{
  "d_model": 256,
  "activation": "geglu",
  "router_score": "softmax",
  "routed_scale": 2.5,
  "norm_place": "pre",
  "steps": 8304
}
Below are experts of layer 5 (counted from 0) of a mixture-of-experts language model. Rows are named router (the router's row for the expert), gate (a neuron's input weights, with its number), up (a neuron's input weights, with its number) and show model dimensions 0-127. Each number is 128 + 24 x the weight over its row's rms, rounded and kept within 0 to 255. Numbers have three digits each.
Before each expert's rows: a language model's description of what the expert responds to. This comes from a sample of Wikipedia text that the model never trained on.

# expert 17
What it handles: Mid-word pieces after a prefix or stem, chiefly er (Federer, designer), gen (degeneration), mark (market), plus found, announced.
router:119109133102160124142115164202135155143103093124133158138117125130112105129110166096154124133105141094140119111165136154136157136146161143147127146158119161092182117144107117136129126089095119139129148135126127172132134139127115132146110126120098126110093121137124121133114155156083103151108125125152087165144100145135140190111141112106122144099120153097132091086145150094108188158130
gate0:156160140091124094108107093128141126139154097167117157126127157137137142162150141074085133106108119150099065165118140167136127141144128096104125121144113149129164137141117123164109111139136153147099170106141125120109124129151129100146153115120150124144128106140155145174172135167121149142146064114119129114154135139137087111159117140119155169136130158148111133114091167102116118134124
up0:116141133110109161119160104138133102144110126117132148125097193128135150118142134125120170114146114155154123098081163137160074141147157144132124136143057169127093103105095153106134132087138114149136171144114148094127162119124117154072167089132130126173107112134118102125100130170127111138145127143115164142175115139119098166128090152171081113107129121100145132166188138097105120178114
gate1:128161139085136145122132110126110132123100145146140123104134155135122126110136123112117091090153195114109118141099148126100108122121071115120070159140135104121127145164140123131140128124171167101164093136148120152152169121164137175153141146122088116149149117139160163123156098094124144078134122110150087119132104141147148119117139105186121146130120090129103111094093137085145113159143
up1:095107125152126128147116139132126092104141110111130115145119158131121153171115147138132139185135099175103158126132126090154158108097136130114144094109143164173163104050076125134157118139113113129102157129111097092130089134124135118137118149130144121100121114116120117119154119203119141155132137140135151131081128164125121129176115154135112117132141129106134175139168133145162124147135
gate2:121100121154084121124129138119126156133100111113152127148134117132096122143143132135143079175125103176105178101152116159108173140097072125177159133112203086098168092073099085149162114148093104130133094162136132143158121130129137159136117133142188131133147125096106133139148103172115122161135223112132099092131108152124122129155131120173119116114151083144102122118109106107095124153079
up2:104159148151155143156116130140167152134133118146115167111118137113129159114173129111106115043135098085129127136058098092136103127135137120083096109151089159134075098156143145109129140136133116110110155108170137123169152112146124111111114147144083143113130141132119150119104114107113136103117102112107137129119095149110169127097156126069118160143121156122155146148163092178126126114153
gate3:107120126169157104121118124098095108111174132130127118071131148121132165151134177134146110155155159134126151141155137132139157093090117121112151088131096142127135135149096131129124159126124125110139144086166171095148093134128103118118151163126148126179072155116110166145135140129107134150087134139125154178097129099187137131164164135116111141117137172137147127097159181134103147123137
up3:125140142096143069134166171092134177135110148146091144153129107138144129121150088100117143119124124118141136123062128151145117145120160153136136119113130133138069143066142142148112099178145125125097123098082092134146137126133129103155132081137140120110148116126133083134186117107165102160140125099128156134128142180093105138105131125119139131121137151089130131070097157150140108114134
gate4:113132106137109174136149123142093205138139085148121143137143127132118108154109151141138100162133123116141100143135127119103125188132113147137110126124092136129145135122077137138162142120093125129164170108119171083126116129128118106119129087137163135180122131136125114108110133157108167118162061107138129129146182104104127125140141105147134129118125133123093136113144141158118150143130
up4:140126141119171142136086128151108126154154139125123118128131125099124103125135165126154148156109197111100135124152143126133131115135085115106139110156138089154111129098129199124130136122114123138119165122135129104131182139115070189122156145126153128126156114130114108076119130158132152124132162113094143136135119154104083143133135151140113101129134157137098167133117142129191131134148
gate5:128135122126144163136098142106115145136099103150119124128136175116164094147113148124165134105136140112100124138098136144158139134151104110074129155126110134101120124150163143119141130139159141080161106071111134156101120136091152113114157173149161134160106091194126104112138112097146140057139143153118132131114155141167089117171127133104079121129097120098164163147114131116084148148160
up5:107136117101093115132131147130179143137111147123133115074107126167090109122143137135094095101113142149094142066165114132092145136113176175149100136142173121123159147125102156131120152159161096121116144175146122141103163126128165112150046124142182145138120104132129153184155088146115172133142142149137142116172122144149142128149113148135128145135162102096139107128117107120130116136077
gate6:165113141168114105115131143150170122107106120110106132116137138099117120157145099145135116171121167130156159132145158061126101160194134153125131100127114117081140139133094183138162112100129099182117127140122126161109160126137124152160152096160146090141131127110145127118163093111120123119150115084123106122146122157137097160175146092120102117126118149099137147132150108103086114133176
up6:135124109128112151141138089086085101102130105129124139141134120158131177131119120098119106087082153118090116162075100151116148110104140111136159182096150139165060095121119124152135126137107128110165147127141122127166121123142163121106103157143152138128161151136142167081149098135145128150115149139101140144138157059134128105114145138120103100135124137119096121121091189122174131161119
gate7:132167112060113118124140095099148165144168168132144124115125185133175128149088104130096144153109114153189095114121118148143157160139101126202137130138148144103124110121108089122131112119157119147115107148141105128107121131105122112075093149141145148114167110116080138145088159143128097196120094125133116140134147093146146112132108085118097175137115165131119109109102132136097113147132
up7:109109138176109158125109126121117101114173179074141137089108130116132118071098133129136105140136168104072138091123134096132148103122135154099111166148071155184084159113132179160147134150091154104127136093092145128166131127150131127135146124124093112151102161146183115128169096118127181122122139133102113153136145155139129146133149141162155112114142173118087152097099176155129120111116
gate8:093116111137128093097104131154096103111183121101123133153125109111086109139128151147110064121106119122126138127125112156111140125086117113146114104130167123138095079080153162120146182149143142154103124158116092099152124139126137127150121132130173125132100128135113139149157124105124137174134120139189123129139121105127140142108139167163194125126100133152114120145108158127169117143128
up8:087133110109124113099135121129109126128182111097114157176131131121085137141143154132129059122121117130132137129138132126134134128093110130145113115157184161159116111069150147146126162162142147152114150164114100123155105138120114134169111142123165110104095113153108149160136137101110154151136105133164111125141144147137150125116148172136178110133114112154135105116140169132199122159129
gate9:153127137091131135096106140107130173141095119123134089138140154128091130199145148097165133106083139093132112135182119132116124162127145130117136135128135112118159108174111144108139175160103125115115190124181112122103128120116137109146116085131148122112148091139063151137110144105124097146136111154116084147110115135146069157113132116103157101125153085088171167129119148101133132115148
up9:099142128169102120137138126132108108095138127111125158125120126111143127067118105149107109119164086158133145109087152126124131105120113136164104127145146144130117114085136123142112075102124137106126072144078139141181106139155116141138122179113119138148091166136194095121144105133134149079139155122129135113142133108119190098134142135122094132131079160163097101120110110135114136140121
gate10:165159140128178119104091138146139150124140156123155107111149158134036141101124110118144125136129149093154114131106132137131138172182160145133153114146127157101108089125103120096147153097073087112168163114118122117133141118127162118127120117128121112155107122112096153126111123099127097106090140135138139144149080108118120163171111134153132127114143133108139130133157154136124143139081
up10:103130115118104086131119117105116121113157079131084109132113133109186098135154139090097109106108136107125114128125145137147140097113144098064103149110096145106171163140092158142134167176194155146108106137106127152102134120103166084132122140125113138129120125140123103145126106173136099156137094151136150139133139120207116144135154123091093119140139136130134106105100173094141130134177
gate11:139154129154095174122080157106102139125078130149146107084122078103099132156158117121149099111146103095121125129124155119095130156109162125114120147147138149146160104130137126144094174134100099110106122101101148170080144111104121132095137155129133138109113140141128112088117126134134110080139122146130132145169158132120141122133156168129140130143092151141130098091136152156074122123135
up11:108142136090132112152131133157142111098144117107114128136130142108179096094102165151140133151119095151126149130117123125156119128119116121151119097126145140113096152102169112117144087138152158135136109117170133144173116143137162113128101145138149094132152084098099156151136083140126160181153130120121126148117120122106136126095111088153142127116130143144150120161102143101151101147147
gate12:153121135111141117120135121082134118136112105110134127099103059114097139103143156087119110126104114131173099170140091098107106176127129161117154145109151138123124132144167116143147093091115119149127131123108113103096106133133081120146139145138110134150120139106123108178161138161115153139103148106106144151125105123124107157149128086118133203132127161146136113130131111111185098124157
up12:149080137183131129161112111132122140165149138122134129151142171151147137134097114153132112121113148119070143128119149159134136119151089160129116143086160117107136097105077134122125138170169104092151118075138139186132173124110137137113128151120149110120153088153148134140123138123141085092124177153134142155125113123141153130096120128145113101141125111119122097111131150141105137115129
gate13:113100131095076139141155136164123083129102143118109161134143131136078084094133134139161145141110146149102119136108166126131101136168143131128101156116152135121111134127116083136130124131126096144142123127106128095106166118107058143152139105112138109104122131150131121164089154164130134130115161108160149162087139131103130130123117119083104128112171100143144140133125127115143146155100
up13:115118119115145109128160113099134155099156109125132128101128115125125123133143120115083105136118098117142127128157160085150163142086163133122123115133132126153119181161129151110147124122125144162154112123125106117098112125136127167158141116112138152149117145108089152133137105046126115100123091144118086086166101162188102114102108148167111089145095150159092117122107146137131127128175
gate14:124132113101115083165102140127101106134134083134144153122109093062146157179114118122102125144130060099112156139128097141139151113137092121080073112145209099107153163136099132120166131098126119141128138167135170160087160128149125103105116154117140158130125128123134160161098136152155171114124182137079146143096124147154160122112109112123097106136154106134111146137084143090124159151118
up14:123114120153099154091137095144156145171118172132114122120153136193158094093134133109155142086133171142121076110134175131117094132139150134159141190130057138128092112101169128120083124145136154144114130118091112123131131132109130149132136107122120117108149138131107104101171125104130082131149077136156107097155140101110081116118118165109127136117106127119144112109130109157142086100155
gate15:112068120087195120115120125149125136137124098114140166153143116141102113136123118107110114096108093133171073126157110101128166164118112133163119124135109140127170124080120071127150125156101092101123136156123109131121108129140132146132149116118089119089101131139124093114184111081161144102135126126165099162111103138141063093099122141139143101122139114160158170121149126123180169113167
up15:117086143118193142113073150135116143134091121118139143169143109123147096134170134099126121123101108120135135110162119094115134121131168138143050140130127111109153112147172085079091120147099116127108137141111118134107119122121115109121174122128123123113109124167159150141199112111143106086119127133145104170119109095143095068108149161149117094119146103138169135141142137132135154068143
gate16:116131133097139097146172134165148139128144110121145133094112183119071136155164136074119132071082089080114093135146112140106146150144110125088123129111139144094146074129167117132165153102110137167128139128100150132117152118127110114136157143115102153150058109143159084151157117124142140098112098128136112102106170141139115126131123132088120156144104182078124145154135128101148157112183
up16:124101109112129089136166131126135126129133107119145159086111139114090124130173145104125143101081077099103101147142108132113156153101118118117135146093139118098173080134124134155160137132107119204143137171104145110138124142117095107137160128136111153159081128093132073140160103150124115114096089102141108146093135160113135118137115079089151126134111160096107151149129123090145158087177

# expert 39
What it handles: Final pieces and short words such as right in "own right", out, left, new, run, ju, cast, ight, old.
router:103165176096107113168107159129109182115093120118097147116146129103134122151090095068149086126129108125112150166077121128129122094143137136156123087134127119145107099141108142097128135137173169128173099142154135135113129153107095161140121172145156154077122136140133100093093178138089121151139125156108114145142068182144127121116145108107142146115122101113174116124119099108126147100126
gate0:089103116145161144127126123123111115121121122139152142179121111134159075124106142149112111140096096134135121150164136146188129161142157178079170107110137156116115141106112082164124125142171082119137152165157108107105111114113101105132143103094088113173145141095159155105096169156126110183130114105110147170147138136104144129180131137111155125123125147096138132098117087157137119133127
up0:137159118097153126112141143152122112101133137151144111160120176140156089131159092146115142137099086108124137151110137140181122140153153117123126139101137153120136110127142086128192152191094111134115133122153116144157131124085125161121130085123112147079143165109131091082176158154127105097128103107125118149143103125110130114091146087138143122129160171146115155111133100145091123113105
gate1:117129137163088137139130162130127069114124097123112119102132106138126144106115137098101145124128149104106071095146121074156134137138116071109116101158114113112162165105107134125165137113148114121163106137151163158147081145132114129100156140147114109149131145145169104132113158104132158156143078111114171126124060112170130155112134124142123084114178126137127120150115136146093130113114
up1:159096130137096113115102122168108139128150135135106148109142123113136149126133141137159136091094162139048147105115138173130141145085102148055112182105101141128134109122134186118125154120097159114104148162153113132155135125131125101114109103142172155115139124122127093122157104082095158120133136135131118155145126106127113149082148128155163174102119142105139101135145163103149147163101
gate2:101176129111159156121142157155122144145122120137127115109130135118102116132121107162162076106126108156063116111144128213155101119108120134133125148116127100178120151155113181165127140154105097121150137123128135149105124105114136143155148145135108118149158111151137130089138145155094177091151130157112183140152138136125094083100118155119148182163123132157116171108130167134135145117140
up2:142090128146134105126130098104150123112128112102124156144130116123131137128134096108069129127086115109128146137086129054109142155166145115097122114133137157121153096111148054113162113121153142161122109153146119149152120145116080128130115124119135164123091148128122146143103095116163080180108144112144077116075119123120166151165118122153114120107128157123125083129111087119104145111115
gate3:106137138078153107144174144161122169108122127141101100132135168180105177127095140076152103127122093116118124091117155109158125112108122149132141124123155103169107103122121146088175128131147126143081103114158114199137132137075099142093170152130150108107117101125126107156210131129129103118122124125107163121152126106093125138102153122160093141118134156167120141109166072089143111116142
up3:157175120069128157124128142132150132176114130096139114136117150157131115136104100118138114168136183148104091140128154160120108140135097118114080163102131128119132142124139110169101118122148155158111149156116130138127117124146131145118102150140117127140106152145145137094110105144120105093117100134157106113130139139149126113166128070046091150143126123082126091113121151144113125107088
gate4:136144111087125131135123102101124164130131148158127132154146118107116132150166121105163088176126133129108126137141070101126167161126144141175095148148152156109125112126103116154111118135145116106136130106078163144102121119120128115182176098108119091134166123103118149147108126120155085107111139088158130130128126148145071147099137117113147129117111137086161136147114107093176165141116
up4:119127129081157167140137121113130090140120109119137158149101060170110122147162130168120132135117152109160141164129117217100094172124095150106121132149156133085123065155148176137130132101080125113120117138192115114139111112135136114158069132138082122126124160122099126175151079152122104128136140088102155071142105101099124131124150131186092137147122123160113154116143167129126124134136
gate5:123156130166109143146106146146130112160133126182121156133127141141133073161116143063161117125149143130096147120175134197120140104132119120105106087117127164107121148126088141126110141134131130102140142161109140131157077125168113123123173100130121111110095096127120116083136154133146110084116095098117109137106126096160103156190143107189161163134148178104136146121105129150166144115094
up5:116121136128158143106114136139127119146126122155147143144096112056120115085139123163120144135137151151117121068144118131126126176171197139159132133120124114109068126118154095169136094095131124188156113182133120092180119123106149133135112115135164123171169142113123152134116193139128120133140164130132147101096080157131165098160129091118140110119127157145123149128094120127146130155148
gate6:154137126150074141100131088098183120126112142113156117128114137140099155146119126093093115083103100117116151176139105064106113137128136127168159124122148142091107167132132099131124123120198112116131119130152140092132134129112122118114078138139138142124159124164139127096105104152140116123155116135128082146117150155121094119123099106082120120129104132148137095154146120127135092115128
up6:131125112145131129118155092101137125121136113093182086124113093192086118143104058102116113114138052164096146113138151130130094096137105129126115101142115132123124159112160134096170127122139089091135123137155114093119132127108164115143085195134156145113142112172137182115123134108123144114144091119156154149140103144154116120098131131143132117146145147114138127148120145148102101096125
gate7:138136134123156152116120163161142180098137126124138112137118126089129111160126178133137150118094151106120110093100136108178144115086153126129115100146119107112132106158132176155108093146122140069140135121170104113112085124109088169114145111119126108135108141110133119140194172135135113134107138135136144149102158137084173120151135156144140095129170152122136125172090103099112139091138
up7:114102141148050134146070109121134109166184146109136089093135128115129139098128145122159127164130118097122148110120144176132108082130103126175103147095112138151141084131087110099144118086141119138108136120117112133101140144142137138094106110134130130127112147114156103164137119148129136087155146128101100115090089140100157136091133099179121106127147131130129156092140096102146104140140
gate8:141135117044125137115102131149128145124103085143136138116122177093098178160164133144135163142114111098128134116146141115108167152169107145119118115130136112112132143148180117101154103125115130145120113098140130163123120127157156118154107117125172124116162149164152165141143121145104156086127053141129098143109105134112145129120153135094106164122102138106159147139113131088107103109170
up8:112151142158142134132196161129101149167125127177120129114107094125099131111093118095094129097105121169115115171126099125090126163148145134147114144116136118131107150122151129131061160150140065144128136134137120118097160140077122149112133178150123130156109094131119123054154083124116133119120121144113109142138125142128109097141111112140166131123138129150130109176177100167106147104106
gate9:144147134099139095128099143158114122157155163114142146099116158133113060102098147147129158173151134104097129139139141145125129096139197127140129125111107143141124112138122113130144166141160116164166140110144125127109124125110107147090130106124145116076159163088098115108085108131120134173115144143133145155124108138149121150105147124117131130115124155145135132110166132146084131114094
up9:134133133119140135125131168113154146155141138162113153149134102132127138105173141110093098129121119147115105115112092071098127133135168112130113056139177138122128091141130120139146141117162119107118127176105135083127113135131056150114146122113125165141096141126119125137124137127162099155129179162130091107148138169110131159089123131119069126119146144107146121130130128120169090108151
gate10:139163120114119157141148133132134132118172137145117143131103141094163107094157094127106086145117105136105108116128142168136147122150130127145105130119096132123120143131102093156132148155144131134131110130080141176167158127116132132121100131149124149123151113143185151108125081149103119076119097117110118111128146139156120125169149104102133158126112142072097100114133133132143083150089
up10:153126132163121142119106150149134108126156110091110138127116122109156144082145109130108133133148093102131123116094132170153153137186179104145141122134092164086124107147140167136130147142100129109123128181115164116153173123180168119150134109128160124146106117156178151121080159104112124178113150113112115127130097141109143121152143104139134147126131174097140100082132155158070153120117
gate11:131122116140145180113186155141137104108122174092158143143121150055161106108153131107121123132118128155103145080128160134121131133120133156124142127141118141142093118127157136119114101082131149096123075084131188112142124118095146126119132123114148133129111115107143128141106137122175158124138143114136119163084084161133148131146132132084140110135152103122104127143134154092112122109096
up11:104133118131099141137116120112154091105133117094125140111119140114145122107125117156143132088185166147153165151170135148126151157139100156164104183138165172104039148099070139092137103112153102104121110098132162122161133117101166123091070147143161143120152132130175101162157126153099115160120158099137140139102146136097152134152142137149121119125125126106141164160119102092108170157139
gate12:176161122119123102104117125095123140166116119161119147144126139127166123118132151134133137119176139076128154157142109188114149141102129117125157149161127135091107105123142165151108122112101108104110106127121143123178127118159134127074111132127136138100115123111167074105118072116101138121145173139133139086141136125097121129157125163122074118122110113133120132134114105108112152154124
up12:146114116124127094134171137129114136126172112108127175120116122124105139115142166150093122133087108161117122111100110142118138160107165145131142127125148124150131128128125125095140163170178122123102116131147076128089130133128141142097104152126133137120137114131093119168177087119137144164118142135130102095145154139114179127089146163146125137129110169145108096113151165104147093102101
gate13:099124134138116120164099105129143095102100150110152170146129119103129146176126120147137164119107149170064117148108106149129111109144083159115116124166114128122115091127118156134105119139151149134122104107135135164147149150154085125124082136129136129154071110176129129188118128126117138144127139137086132150092152149127133090114139083183185178104107115104134129149116155142134166111096
up13:155116134126094131094145089141124097126126111129112110140113110106137125149113149151143101128117193127148144106145169090158135167092194108166132160125097148136096179097126071164109094116224143129138116091129125121129154130139125132144148138145170117142151137110163125117125125150140113148109151126109158155141183149130108121085196142172129123131084139138137162175111102119140124141115
gate14:164143139070160142126133109151128075135148132141147125125129119118126171213119106138118098139117119141141120156097143119117139168125094155102149107169118151116103153125106126128159113099127112121144137175079152139103139140113097115097140138133085137130117094150108109135170144158157138145116163154134145135153139104112099146122160105118112119117109111105113130123122189136126152173112
up14:147145149086123132146114114155126057156126163121159154155124136116111141179134111103110094126137120158157177154111150084081096195126123175098159095158121143114086163160134159129138124116142129104164100153090118132075134129110119126102141151135140126140103111152151104127120155151139112156116147144126144158164136126134109130131151137114125146107089139110116095103151170156166136148060
gate15:102059128176141133127093142105137133157085128121148145100152154117080118135098182113188162130134142195138116147137129109132121129109120135106108114134142131127129131117139190150121128083109136116138122130128148080098110119118147140172129126126139145167128093173106100097125143123135098184130155117117126146096125117154150117114115121126117118127128104127153125166120165138145163104144
up15:145151131149136135101115125121110157129069125143101144145149157137141122092108196118159164154128172144166124156151087123086150141153143131118110114145150100109132124116166156095136123122098151106135110154074126148141119142134101152115112150125181143157110117123112153109097156167126095152134156132141157154126123155133154113123102136149100104120132143118156122169133121139163110104095
gate16:156150141124150139137099115125133111120110153103128130129118122134134120100138106135102084130148078078108128151104131137131094108120128156135160112097167126116076069113083079128143083138138136125103076130144126158120114132103165104145165133132077159125124117138140073160152089132150086147146133116109127073147119141123141101148129173111079155138094134138067102125145150080115142154142
up16:122123129152113104149074162146150125128141093140098132076139111175130145152119141106137165147132194151133122118128126101103126090102115130107132129151087155134150128177080164116109165130109128109139181160124140111111134128158147126113112147118165119098133138117101148065113115101100150151115074150126126177143129136138147103126099122160182106125160139136159131139153161151128141111116

# expert 14
What it handles: Word-final pieces like ular in Popular, regular, titular, non-singular, plus gi, cent, j and single letters inside names.
router:087166145097135165142098161114115122099194120096141148114107144107140103123112084084112103149103175134147149148105135153100091114181122168154141173142124130172136136133090146126132126105135118145176111093110097130139144135116174116121124128172197143133134120168120144123113121134102108133133141107131124146113103126105119075159138111179148124105159143130138110136121101153101153157143
gate0:141113125189142153139170123110124100123153105148101103155129145111081081124145110148123077115160162141148121128079068136158173165134117121129165168130124117119181131118104144120108148121109111121105159115139128110162139138138131132122138126108169098143100100175096078131084141122114127109101108111142086091124116131110146094134102145113117128123140131123145187121150094133130164119121
up0:120103146118145155139149146121121133137120130161135128145133149104144103159143099166092116133158134127141147091113129088100156122111091170105119101161131096129107103081183143120141102107146126168102139163102128123161131119134171072126109108103129151153146101136164096160103155147120154119134142130123106091126124147095167105172126125137099149130107146106103147138078079135165160138117
gate1:136128118121112141125123139118131150103110125156128118118112141119144079116137131140122156163093169164128146122135120082110178118111120133145150124147123169151171106134083110122110168130092130172143135162119129150124135139121117145103108137133168142142119138158085130108118128130138120135160095133122179130143174148180160135149116132088134127132120100121121126174161102142105142108107
up1:118103123109112139108134147135126114174147132127129153126125121132094156117132100147141139147183139117136135142154123075129094111150159096135095123120136121137111110152129128117135090123135107111125142086121149152124108120170161131115139129140070119128131109110158136142157108097128120129089072136154076143130120095089146119148160136117146129135140119148135093123130161106143106145136
gate2:128137130138134114124127134143119116103144125140118102124129083142168092174079117087143091111160132135153111130071136107153089143143156143162115153113111083147117161099071198129109120109086150170135105116123123152179103132128145165122127142116101132119100137154180112191093101169109120114153127156138148125080138147121117137144127151112170108130126151100139170134120132120131157147116
up2:109095123121160134144159124114117129100099138122118133144139068104118102123117171102151159108161092126130085136128110123114068133131096110126096114121159174130075135121158130128130126116102142107125111127149101100162119140153190109117123080127134111153127121131059118163109102133139148102138142123137146188100117136112139126119106106125151123129154155159126154100167180119162164155152
gate3:136147143134126091122112117108149096115166088125144162130114138122136134093143135118121147121098114097107115147151053140127117151129131123115154171109143132170151098149138146121144109114119152105140126123140140148069062129106040140143157132130112141147160162135119123125144159148131129132093109127135115141108121132101131123097129121134127127131164135114148111127108098100144115172102
up3:137156127133138134127131128143138111156123126134127123075130170154139134104118143091129156127106135138143129142160144155122131180130159110103135136128069142143148169172158128129110144104118121117124170084131105120106120137096092121140172099113115100101131142098100101129101175101105155066111129145136129173142069131141107156112119118150184081108150158122107154135133138168106164150157
gate4:113076133176099126121101120135132165127173115127145129145129112068137092127146171105165137135138102135126153132127111097142122085116121148136138101124148139166113113134175135138114088123135083094159104124091112095124134136146122118122146142098130118158109111126162105161138156145146160119107175110132084159062147134099124150114157149110158122124171161135136139145098116085161163146127
up4:158140107119120126114147108131105148148133132103126169117128152121139177141129126109143148111141137124095159120099143139160168137138113091104126163138105135100124127114168096126105103146138119114174125093138163123164142116127135131132142128091108133150125094095148118123099171158143125095157103108155148132160102128105075159175148130183129118114122180116124129132106173133138134104118
gate5:065112133141082100139121100112130125161136103077150092130119135082088143106136104152158167085132135176122150168142105110132095089159165143143140171137152145092112112143094113143104138104115120099150137141080155130095156135112160133140166104119165134109115136144161127114098165135123141134148088136121132172148138138083096146123164112075131099117133109128139147128144137120066137108117
up5:124104131167097092146108160140116135203147139078147124111151081095133141106098140110159173110154155127084099106180177146128097111146137189104112116113155150116101117117109091134154106097179148094124126153104111129145139125126140101137172125124156110142162120169138130137107146150157191081097160133118108152145114131109151130139122089144159106143140115139159088135150202093108124131108
gate6:148136131168084145129109117098154151116130127133141147092138100123174138133130103139072182143118085168140124079142097107115126141154157149144119104101143144128108153149155082142073143156102103110127138167136129190157153109109090148125103123117171145115129119128118140139115135152110106119151115145084119128133192156115131173140170102131077146128120127101108126134130132124121122129085
up6:132135156174101144129111124102150148098143143130135145100144126128184125130139108117097176147111104137113135073115097131128128107185154134154134113140130142102091118136156102166069126149090093102128140177132133192173111110109118151128124150110137124089132151153102131109139164184107089140123109147111139134136178136108146165140188112117105128112100161081121088108154131125129129134078
gate7:117107119075122127128216141167143161130139134127147122104148141140108097125132124109124082182109122140118178137155166114159122122118127111133155133124082136104135118153055149174140160121153141159103137102157137107124143129131111121116149119146150108105117105107087102126139178121109115098152151118136106150150133088100096116180155143117089143128103099092081120121146123095102126097086
up7:120145122073128116119161104101149131107116141111164128102144161157136127123127164095133122112112131166162134162139162195166127116115177133121144132136146148103168122117126137133109112145147154116095102077121136129118099143098116138124192129142131117144113124154154110139184138178118096093126161118157130128109136085113123088167146137140114143140126109141086114129152154112105131091138
gate8:140146125194101126105131116139132158137153125116117125084122174107103169093153183122160116147095192155088125097080144109179151141158119150084090137115118110094159137144101105127123175198165129150141140165118133127109153115103124119127122129114191154109149102142122138128150119094127154136131103161153140111188132099105123160124141128112143151115126198105102109122134133104117138124128
up8:117145126147126103114124136126111142122136124160129130103125151126130129114164194133137147138122148143114129122117118121141136115145156116080106083116114121116143112149160155111134185172149104107131129185134130159114151132117132137146136125115165155152163085151126131147134089099113128145140156161139153069189144106092134118144111145139144147107128164138109082076136099130090133089149
gate9:169125117122133114140179152109126154133191159068140086097114165176127140062107093185130164129151138111140103111144131125164126099129129125154139156138133163116153069148093074116153117139114116103115086102130109112175153136113152139041093157139145127142134121111075105143138133065124116137103148145150149130111114095114136102148098106127137112117135087189106134143175123125135105135125
up9:134079131188101123131063108133148150130086092094154120085137098111134109122171126099133132069111136087159117121170095107162115133112119088077125126151105161108148178140147168132100172117090127143134188164073139132077103133139143104112160133148113146145143143101120172147104090113140111132130082116126143123110125144129103116129113116132108142128154152132112141094090129145087143073148
gate10:137132103135144137125128102053153144146171100126132125124128167169167169112163125095096122140112118166165125137148094115131088142137190090131186079102137126125116135139084136123125177112135104131121155143111111061167083128140144128131120124108115163137105115084149133112136136107154099125155108153107091191097129148146098126095138119115159147122131121073128101121113120139158122107124
up10:149157124140125121130144154130139160145128141113121107117134156123153145089112117122133170187070129141098143111118111103132092124150166049103175109097103114092135111152109137112116149102153133169096125127112140137154105121106122136088145129114159139111147118097111120101151129131152088163105125149106128164100128127156124127070144106160100124135122112074120087098177102103120092114112
gate11:153144131104132125109126145111120122129084181101137105146122185158162098085092126138137128112165154150134092123137124150115085106136111116170098138118124137119122142143148092105129090137124136126139149096132116141138155125106110135137102102121130125121154118133148151149118100102110130110120065115139115132123068104153143111071136108204089126126143177110118115126065146096108114162122
up11:117083126150143122137138109143135143147174113155115171110124101126101142149142124114108174165133085128135159118123117084162154131129144090081079088124089110129127091097123136139106127134104123137135143151131131086112118144147118134132147164133137155135120125113119079111139138123169138144127168149145191154122123140107092139124106136113130099122104095139173105111183169172107128113164
gate12:141137133140149167130111108138147086113154160139114097111139098127179091146124120064135097181163105133135115152118159129110167149162127131148105155128119101109146158089114162149120109155097124116131116146150117140189164120128113093063176109145122161119090121133156128154148096153109147152071127113153089135126109124101160116141124132101143123133140142093118147106109143104101104111118
up12:101128115167088101119150114145110135109079111134140154130142112116073178132140135191113169062126115133120149083137138135151065130105144152069165117126146127152112120134130149132131155123158113155152135123124144112065098141124126161155127134132128116184137145108107142111122148120169093106158149168098156098139114143161121165124125131160167120150107117180146120157165161121127161132108
gate13:107170137128127120124147152139162064119145135115141149154147134142174107137101116091139124084115102074164113102126108143092137129133139137146153113162135169139155125103067139094143151142127134161150108146094107107133120130138166125131120129113158144100111128118101159149087110163077145167104121140136122160118147091134120123129089114138182107137164122118129120155164123136094154178200
up13:114087127133141113135108112121128129169109101128102135106119121116115150060149143139095140157162121195110131144134120105157114104149114122088096122117146112116127158149168104133069108114108159104138109160120112148155129124150112170148092105138094127121140126150131150103143120127197151127133123128150150110095138129127139096123142124115106163135130136134115133123124143114157084097087
gate14:132120124136097113114100107125140180102115133151136132104118134105131190180146127098145050149138157143125157155116127160152106140154067146144115144149134129090132086148100149124146117137151122145148116140140125134145142129123138132174127157097131114076130084136141090189144112097136151125191163126136111095127099115116107128112119151131147151141146148151095144132137099124163135103179
up14:148110130088081153096093119076153156101123113125146126126120093129147138175128113112135076120122185119114141154136116143144108137134087184145080123152135125101123111133067148114131098097106111123116145141121144108155115135143103152155111164127178129143114132153153126135117116132116151113158104118126115101092155151096140134136096167116086111138151060136150145152133076110120138141153
gate15:105163113099132098119138167141101146127084123134128168083126139147099155117101113123143145106121187166092146130124167144106130138136143142117167190160101161125167121145143100141121141127129147092135147145147165106156111133088125175078143148113068127150126093111071137079111103129121155118104136106144102106130125124167139147148143143185117147138129131117148099138141109081102130126118
up15:057144135167105084120134125140130124162136104128126125069128165125120105097111128129186117142108106134163122087136130084148122085120142137118159167160118148134142105143152138127083101159116146165162127103159144162116164141123141118116128143137143122091105144123147176125073168121091093123106141107134163168170112092096130155163147152068138153119094141130113140124135121185114103085105
gate16:122097118109144125118107167197123145164137112118114122141132139163121110128096114121158115185129150103158115132153139159104202155132115127167113130138084139157115175160124120108091151122130099131099112107117113123138110129125157127179176083126142115141141148143088139123135147149119101131114180130126104142110143135129119148124151101167087132125146115143137168097093129168151152172130
up16:121086121140102108128096111127160120107153146142126136137123130087160154130097150132115097145157074136088093101121129097133108124109118148127131083115183118176083115099152131127178104127170123078102076147111092114133110128125154120124106163121107136087147127153122146146145121159123093114134238138160130136124109117115154128132128137070159112120126096147122133147146113128115125132130